From a checkpoint of a small mixture-of-experts model trained on Wikipedia.
Size: 13 layers, width 96.
Experts: 128 experts in each of 11 layers, 48 SwiGLU neurons an expert, a softmax router.
Training: a variant of Muon for the experts, 430M tokens.
Below are experts of layer 7 (counted from 0) of a mixture-of-experts language model. Rows are named router (the router's row for the expert), gate (a neuron's input weights, with its number), up (a neuron's input weights, with its number) and show model dimensions 0-95. Each number is 128 + 32 x the weight over its row's rms, rounded and kept within 0 to 255. Numbers have three digits each.
After each expert's rows: a language model's description of what the expert responds to. This comes from a sample of Wikipedia text that the model never trained on.

# expert 26
router:096086159099101101111160097161097153164096122160158150155163095099162087094159094096166091153170093091150162166153092161162160132163160086122099092112171093159101164105097161098152097155096160094100087088094147089165088159165159153094097162093094111163166095096092163101094164168093148108
gate0:135152151111120152161199104155131102150113099124108156102150185093116152113098067109145116179164117139124164122093099117177164113188143123138051070169168091126124132105136106078102165134118148093071105174137188115128128138208146166136118194113077174126131151135081175114167150137141130091
up0:191132116150157128148136124119166127111150087154104142123126095153155108125114061157099116120154110133094159109033102073130093160154140143120092079166185121139128117111180085143115162116087148129169102166116161122154158140117174089125159082155156223119145172106120155157182144154079133053
gate1:098148170136065098168131125160161116129148120141115151132120154134131117066071109120143126130138093111121160136162069152141118121204053105095138096139117109110149157150140102099140136106182148081113131173102162100186078208148180127120083142066083171182148114098122127103108118153064074124
up1:126093118125103159161116185076145144092129154134111160150108160101118150105096148114098143136149126115181114150111150095142076255118102074138169127138083128081055098176131121148118105129109138112184164100124171091129102158140159166134092071056076138121142112088132095153124148142099116108
Description: Prepositions and clause openers. Prepositions and sentence-opening words that begin a clause or table cell, such as After, Following, on, for, from.

# expert 28
router:094091162102098099106160093163096152165100129161163147158160090099163089092160100094165090154165091092153158162157094159161160127164158094113103089116169092161103166102094160098163095160096163098100087092093138089162092159165160151093094163089095115159167093098094162107100161165087154099
gate0:070134190128143108143167144120110108120149119176106136171170138103147127134194073122102097156142110093125193106103146196096162145083170125168072148113134095122120213112129122129112106170099150082133106105116150180132137105147095186123057107073104112190117123080144142119147132124146197123
up0:128143198156175072096093164126164131101116129174114102102153171104131111123141120139173139121110162112081182193154169108117080195160064203119108155170140175141086129127074132136070107146119142072097111165111134153080113112086096127092117139105095151121121156150166160098158142117097180136
gate1:093135094137093110196164117138105106125070146132147146185061148108128148140133123117134140095136123112119134126170089133132114071159112044097158116158184112129116130125060175121095143102172158165111070068181121133105108149115097094134123120108095119118182130095068163138155200140162188171
up1:157101208114148139178138132119198129099141116179104175106138132133141144185152055143158113106129120137159143148158136132170092200084152136110106144128110197103071127124120128086129068074120123088151126131128083142132134162109148185149184135126082164191105124084138168131153058136161112135
Description: Predicate adjectives and nouns. Adjectives, nouns and verb stems after is/was/of within clauses, such as close to, able to, relationship, representative, treated.

# expert 33
router:090089158092101102114160096164095155160094126163165144155162093099167086091158095096165092155166091092149162164150091159162159130165159092107096091119169091162102165103094160094158095158096161097100087093096136091162089158161161154094096165087097119161167094101096165115100158169092150102
gate0:123134082135105145162104088138124184147083102122195096153132135084123104093165093111178139096166138147132130137168122124108157181136149158082134154143137166109127193112135081088116076150152190113118135080144112107164088112116135115118120231142123095177123068110171120114037155142158156141
up0:168158099163113141170087106084173149127106088145113124179125134107110138076080132134116112131124146142130087182154113148116164169116137128140110121153098145110103121138176101058123097118168146143115079125071147074163093086094146087175135215131102080136150115146161084145009120118147130108
gate1:117084098082142139143141130173155155137100092161116084149095140157178163090131127138177112180181155113151125151146120109107154112127101096134099155117170136139121134164134133103114107118130159119090124144091124166158052125180164071121121183091114133192255117102161121108170164118152093101
up1:127142096095109129183190099142093088120091118105133222147098115186141118107133131173097150049102142163113116095088074098133114140154119117128077104110138117141181125153130166105155134220108139145182146137089184152141092099109120144129120153176127158102103142158100085052159171130130131116
Description: Conjunctions and prefixes. Mostly the coordinating conjunctions and, or, nor, but after commas, plus word-start pieces like cap, con, rec.

# expert 63
router:091087161096103097113157094166096152164099115165161148156159093094165088093158093095164092151164092093150160164155094158160158128166156091113099090115169091154101165108089161095156095163092164096102085091095139091162090157163162156096093161091098112162155091093095163112096162168091145102
gate0:130116160115126170104133148122103100140093056151137149171115114138179051159161119115163175191136099146175122115111083166131123125164095147117163055087112103193096123125088112109189149111115174144098155193163119155137153088170158159188124152133135107133061158137077179141096141109134131124
up0:104136154104140089137121164113117123176081141096146138166133173109093132151158097123079114156126126105064130119084105199135145128167101113077140147087189128082064153128091114181109133113130139126123136159159115077108128133041091137122101133131141059122193104110176168128170045142167162132
gate1:111105129087107186137119097111107176095074097195147103163141134096133101121090078139171148129125102145155135179116100115167127151170119131147129154096148152165123130134077160145122122103050134126144109116116113125146112190171152095036065114143105161155120105176109160073081148159122184196
up1:133104130129103126090129100134097163074150112145202163145126124116136160097096147134111156102169163132134134089097167086141030185149093155114096117162156180123169109158161112137145138106090111108086122113085176104151115167108095110175151109093128112148119121164153136107177088164114215213
Description: Place names after in. The word in and the place or organization names following it, such as in, United, England, end in route descriptions, Born.

# expert 46
router:079114149108149083066170129135110146128086133148185137162181112134151122101124138137184106204150113098126154143201090125119130150137183120078095117071160133129131163128113179137166104137107200126147127141118190109131084149154164113128109199105116103153174121134128128057123192142087179134
gate0:163132185180171118104128141082144076123174053124059152137141100121127130141153090136127109117149103144081133163075130107117149102102055124114159120137161139171149121166146058127176134173167168141122101142097177163149057081140095145086106135141132088124122053119129139148091142093118067145
up0:111103151144155131166106135099143117082126117147114088107070182141111133201140048119161171135127110090098091168162116083138162076148204139111137109126097127066145203174136081115099144190133108128164124137120079121069110155168095113127106100138127064138138075110128166158093159121131140153
gate1:077130197028139151176183126089136170137107123146086099139071119127118109150102101139143151127156129119143100159174130118147085102115156163090124133174098091153122134151143085114154138115161122150113128120174067201095144123173099157152123133079122064104162154074132110106120089096076171076
up1:099082168113134176174147131126127096143169151055130172162104090118167138131132112149166121117091112102114103132131194156094097073153133143154123103138084100135116080140074105089125083093178111098109138160096120172095085112164152112156087190109168086179086161074151118167079111086101136085
Description: Determiners before noun phrases. Articles and possessive determiners starting noun phrases, mostly "the", also a, The, his, their, this, its.

# expert 52
router:089109159119043108076143114162119131171101094140144115137138075115230116044153111105132108118131073093173144182123100147156140172155215099152127119130139112125127136096089140119172076123122146127141105120121123116158121136154149166103034126112088077125140109103105141135102144152090144091
gate0:097130109112081133117092093154154131183129100107095103132147127096182114099175101149123125163127133078206109105116133107111086142155141163160161139103098167115161194161139167124193137167164125132195108108079151066183132125085145124149115125176164166144095140084116132161097121134161198060
up0:145083121152141077077082091134155112111144105128138124122157121090214146098146119143121128076161113163125117159121138121100110097123151154098136131090145128110053138092105127159117050168166146139099152138117082164172180172106148192192131116158130172143208149191121137114139070096110153098
gate1:055080104123178123120130196120144091086168120156135183136175159107113135075134184125098122068139081070108119147122154123172144187128188168153101111146123138134187109111151164118131117138074153106120146131098171125110119163152071113159149145078113130119075193139152120130097174134084107171
up1:146197146133150161150138048110124118156122124139110112169102097147148108233120092133148143187141166157087160120156125178132109106099115150100150111126162117134070156180114130118135211127184104178098130066124154132152115114105151093134094150160136120099133053147077147139175086104141097131
Description: Numbers in scores and tables. Digits and small numbers in sports scores, statistics tables and times, such as 7–6(7–3), 3–1 win, 17:30.

# expert 43
router:133096201127013148112134100140104122142092157137147191160149081077158113063127116100172108176138122104174127155136103197132135099131126104160104118141129141184140186149106132093097098112134124090062090112097180143156135173183129127116113134096096118146105098091113185114132133131094160134
gate0:142120127127103189087144112134180043108121106133147154163125152119156153123155116094143067068175149099165122123112162115178130192128190115157129150165120094213108136117153182110148167111120090111126158104138140099101141094128107186147099140091164138137058156107141068116135170095119062136
up0:086091122163150079125091150187100127149091170175106100095163128113131152089125142135108140079066129099151136189106114131079189172145140136165096115091146138119098132144110119148113067117129179107169111152118132118131140164116142095130172182092168100075101158198201154060141176112155150114
gate1:171119153133090170062113120159151094137141123100124032061001115111151163114133108110127131127147153087146048159131115114183108153191161126097072131107093081121121155125148166124153183144112112118147113134148112122115135083121151099115131163149141143106177153103116142137131107147126072149
up1:171156125140125150149150096111123095127089106106086167099102073131109191109109122130202151135147118125123080132166143128110107077149091109082138114085092104068095140197136102075174072182091129138049126135151191141132138160110091124133143186128133065077112070123135148127132163152097118111
Description: Capitalized name beginnings. Opening capital letters or syllables of proper names, mostly foreign personal names, such as Lu, Kh, Sch, Gi(orgia), Zh(ang).

# expert 56
router:095086163097098099108162092161094149162094122162160152159156090101164084089160092096166089157165090091154160163154091165163161139166155091121098093125167093161110163106094160100149094157102161099106084093090145094163093158163159152090095163093097122159161090097094167096100163167091148102
gate15:123098149090135131096162183146099130144082063085130098077144146059143106121206182107129133132178168139219117168152124130138113079102214110158158137117083120151065154082133105066095166134118107136152121146151130092106097106150179084141131141150100131124113146114146147128088125108109154157
up15:138113159091112112131130120150168090108120139126161089118135170125145084157148197127097118132103124115132100105139093183105100097100127114164115082183085120192141166066141099117121138104081105108116141144179243150084158091151127110079156154154083069096156137078148162135073112088102154121
gate16:066134175153098113093126104177118121128175114147203093138100127087150152138148135144158065147148137127163111096084060163098134162117240084083145119150126108174119128076110129131104144113187145122137150129128060095122142167121155183104129176075118111082158117119104137087163159121117133131
up16:191070054071126179104121102114138119172091128141074098120149113117162083124143127130103184155161122138120114142191122119155138146125151119121115160051140126107082136043137133126122111150121157159095087101163142136138103086120170061113162060204123093141073137117115124147107104115122108173
Description: Proper name first letters. Opening capital letter or syllable of place, person and business names after a colon, comma or separator, such as Ch(aoyangmen), Be(ijing), L(ow).

# expert 27
router:094087161096099099112159093165097156164099111162157141154157092096163087094160096096163093153164090090147161167154095160162160135165159089116100089116171093156105164108094162095158093163096163094103086093093130092163091159163159153092093161091096113163165095093096167109098164168090147105
gate0:099154121078134074153157102143083145195148091145157150104100076077182082109109108091134132193129128114139173139169118108139109208160126145102114132153155146153137105117160112032080132134179155090126111168086076117135123107137112173136097158156079112160139102125081166091095110136160085124
up0:154227130070066152153174128179142105143138144083098087114156089147144049100140077110172135076108119168097170111115100175097107120146100138122075130099113132109160088154102135150116125165143131080085148130126162169088131153114125146130115063089169141200106106187119151115121155145132134132
gate1:126074141131134106072149145110094147117108126159130073115097145131116111145135101116216096145134138125101128184049115156148157104118084107071091134145151091123117080162008132147114118155093139124171059129078107142090109089141117097143101123132106183155121145184100122089103145172104144127
up1:128216164168150197127117090111083146109122164109184178109174107075139151109097138138056128176155122101131118100138154201123084175144111140158097124120135103134096138080136144112151108082179179170116149088177170123130100111137142206125126084119113124128142089099097106165130102144093104162
Description: Word-ending fragments. Final fragments completing split words or numbers before punctuation or line breaks, such as surv, min-ister, ed-em-a, table figures.

# expert 35
router:133118110104092051134148112128100199120134069115119067159117123065137117114140083107148123174166105137175190153124087124177139075172133111158100110063153099144118153122109150102147143134104131097102071115080122119155134134172163168113105144130094061171123111102099163132078128140129192062
gate0:077150119075102120057154081118106071123175119158148159104123133173100077172138171129100118123192110179164126083132104102152148099137139129172150141161100161065163137125158098071110122117153151101129104143136124117082095070155137165121139088146142181177129148087136108106194102136096106204
up0:093113150064148169162179135096165096092197151168106112119121159130156076108141148122088142134151137139096219087104144123121136096164139119088181118192121135163075166130108113108152127146143122131125159188124110127083107133140186116116102065139192096110189118101156120120152071131097145182
gate1:085122091102127071074155128112171084125140157173145145161095149120137119139090091130117125170148097074109173189113173105117141165113157120190094147214140113100093132118137152148166132118162149110106115131125193099082112060132124090128166138110163161191120172177098102122123120071122111062
up1:161111109155165178113102118123155160147151155114117084098091145160103113130171118134103070167164158098087143106082152139171199116169122143163139132123144158181177094135122096130069087104187096128201093104179160111109118145099166084148105124107144106222118125127090138108074134143071110112
Description: Foreign surname endings. Middle and final pieces of surnames and place names, often Slavic, German or Polish, such as berg, mann, kov, ski, Pawlac-z-ek.

# expert 36
router:096092158097093097108160094162100152160108108156159124153160094099165088097160097094164090149168088094152159162149094161164158137163157089114101090107172094157103167107093165099168096158095160095099085093089128094166089157169163151090095164093097107162168092095094164107096160169092152105
gate0:114113109123140136133140064163096182105122091122146135089159107112114151065178079118123115114163139094160127112149091119203078118161106086126129079100133148106131143102120117178115085063104169127123035097158193118197153116149112146127158123132126108086106117084125134177050117141088144095
up0:109120155161168058118118114155051157114130174152121134093146143105136125134172112099155143154098168167188157107146055158144115148098125114108200151142085135172140107126079110150086119096088147113055106111150192127103085113110096167133137094133132104146070106106190113111061098121149089149
gate1:119118135132083093089116102148115084119134179139105061176125130076144131131219111137174123180092104103110131147074074169097135090119136147079212102157193091112104119133097113125148175137100137107096128129131144132170123146152165137133089206117158121136176175119110124165059141123088136117
up1:120155106166057111149109128126125134184111130099128132171087175132162100152182107162158112182126115106055094126160129058113165153078160173103148100172174124192115086139075134083141125145148153119089154160117122143145113151110108067112120165109124086072167128124149088164140094120142144208
Description: Word-final letters. Last letter or short ending of names and words before punctuation, like the x of Giroux, ville, ler, sky, often in foreign names.

# expert 23
router:099092158098096096112161093162096151164099117156166127155154089099165088093156099096163092154170089092153160163152091162163161144162159090119100087116170092157098166112091160097150100162096162096095088092089149093164092162165165156097101159090096105160162092092094166115093162166090152103
gate0:140181150051128129144157141124126145192123103152125159159102098159130127091128084113205118137146090106157171164143147169140157100112100119084080129133196103147078099076115115168149080133126148126087106070163092129080076095135143112141114128122119136185146057093066199145107114154115125124
up0:172177106119088113078114120167100083164097141128146128097139133085109104097136114129169150098085163124121154170169142112106105078104084162130094178069156132145142144116165135155139146121152178088140129070218088145143114054124111155137140087122117047126113138122049169081135094142117096100
gate1:101101134116140123162212119122126163144098149111157115146118144074127114137075121064161156084123141121120144179133137121115116128148139109127073112173183095104164185114045155138142160129149164133104105105121142026190124136158140167142046157103135165109142069176164136120114084142145151132
up1:109138138101117163099117147105186120126115173129123122169079130119114145177112149090150136168189132133139128122105117134160029122108164108086106170156165153132115169115115112119081161126146094105129163109139092112032140118104102161073160207132157075116131122192156098087123104147121213134
Description: Short syllables in names. Short mid-word syllable pieces right after a capital letter in names and titles, such as F-ure, F-ath, P-ok, O'.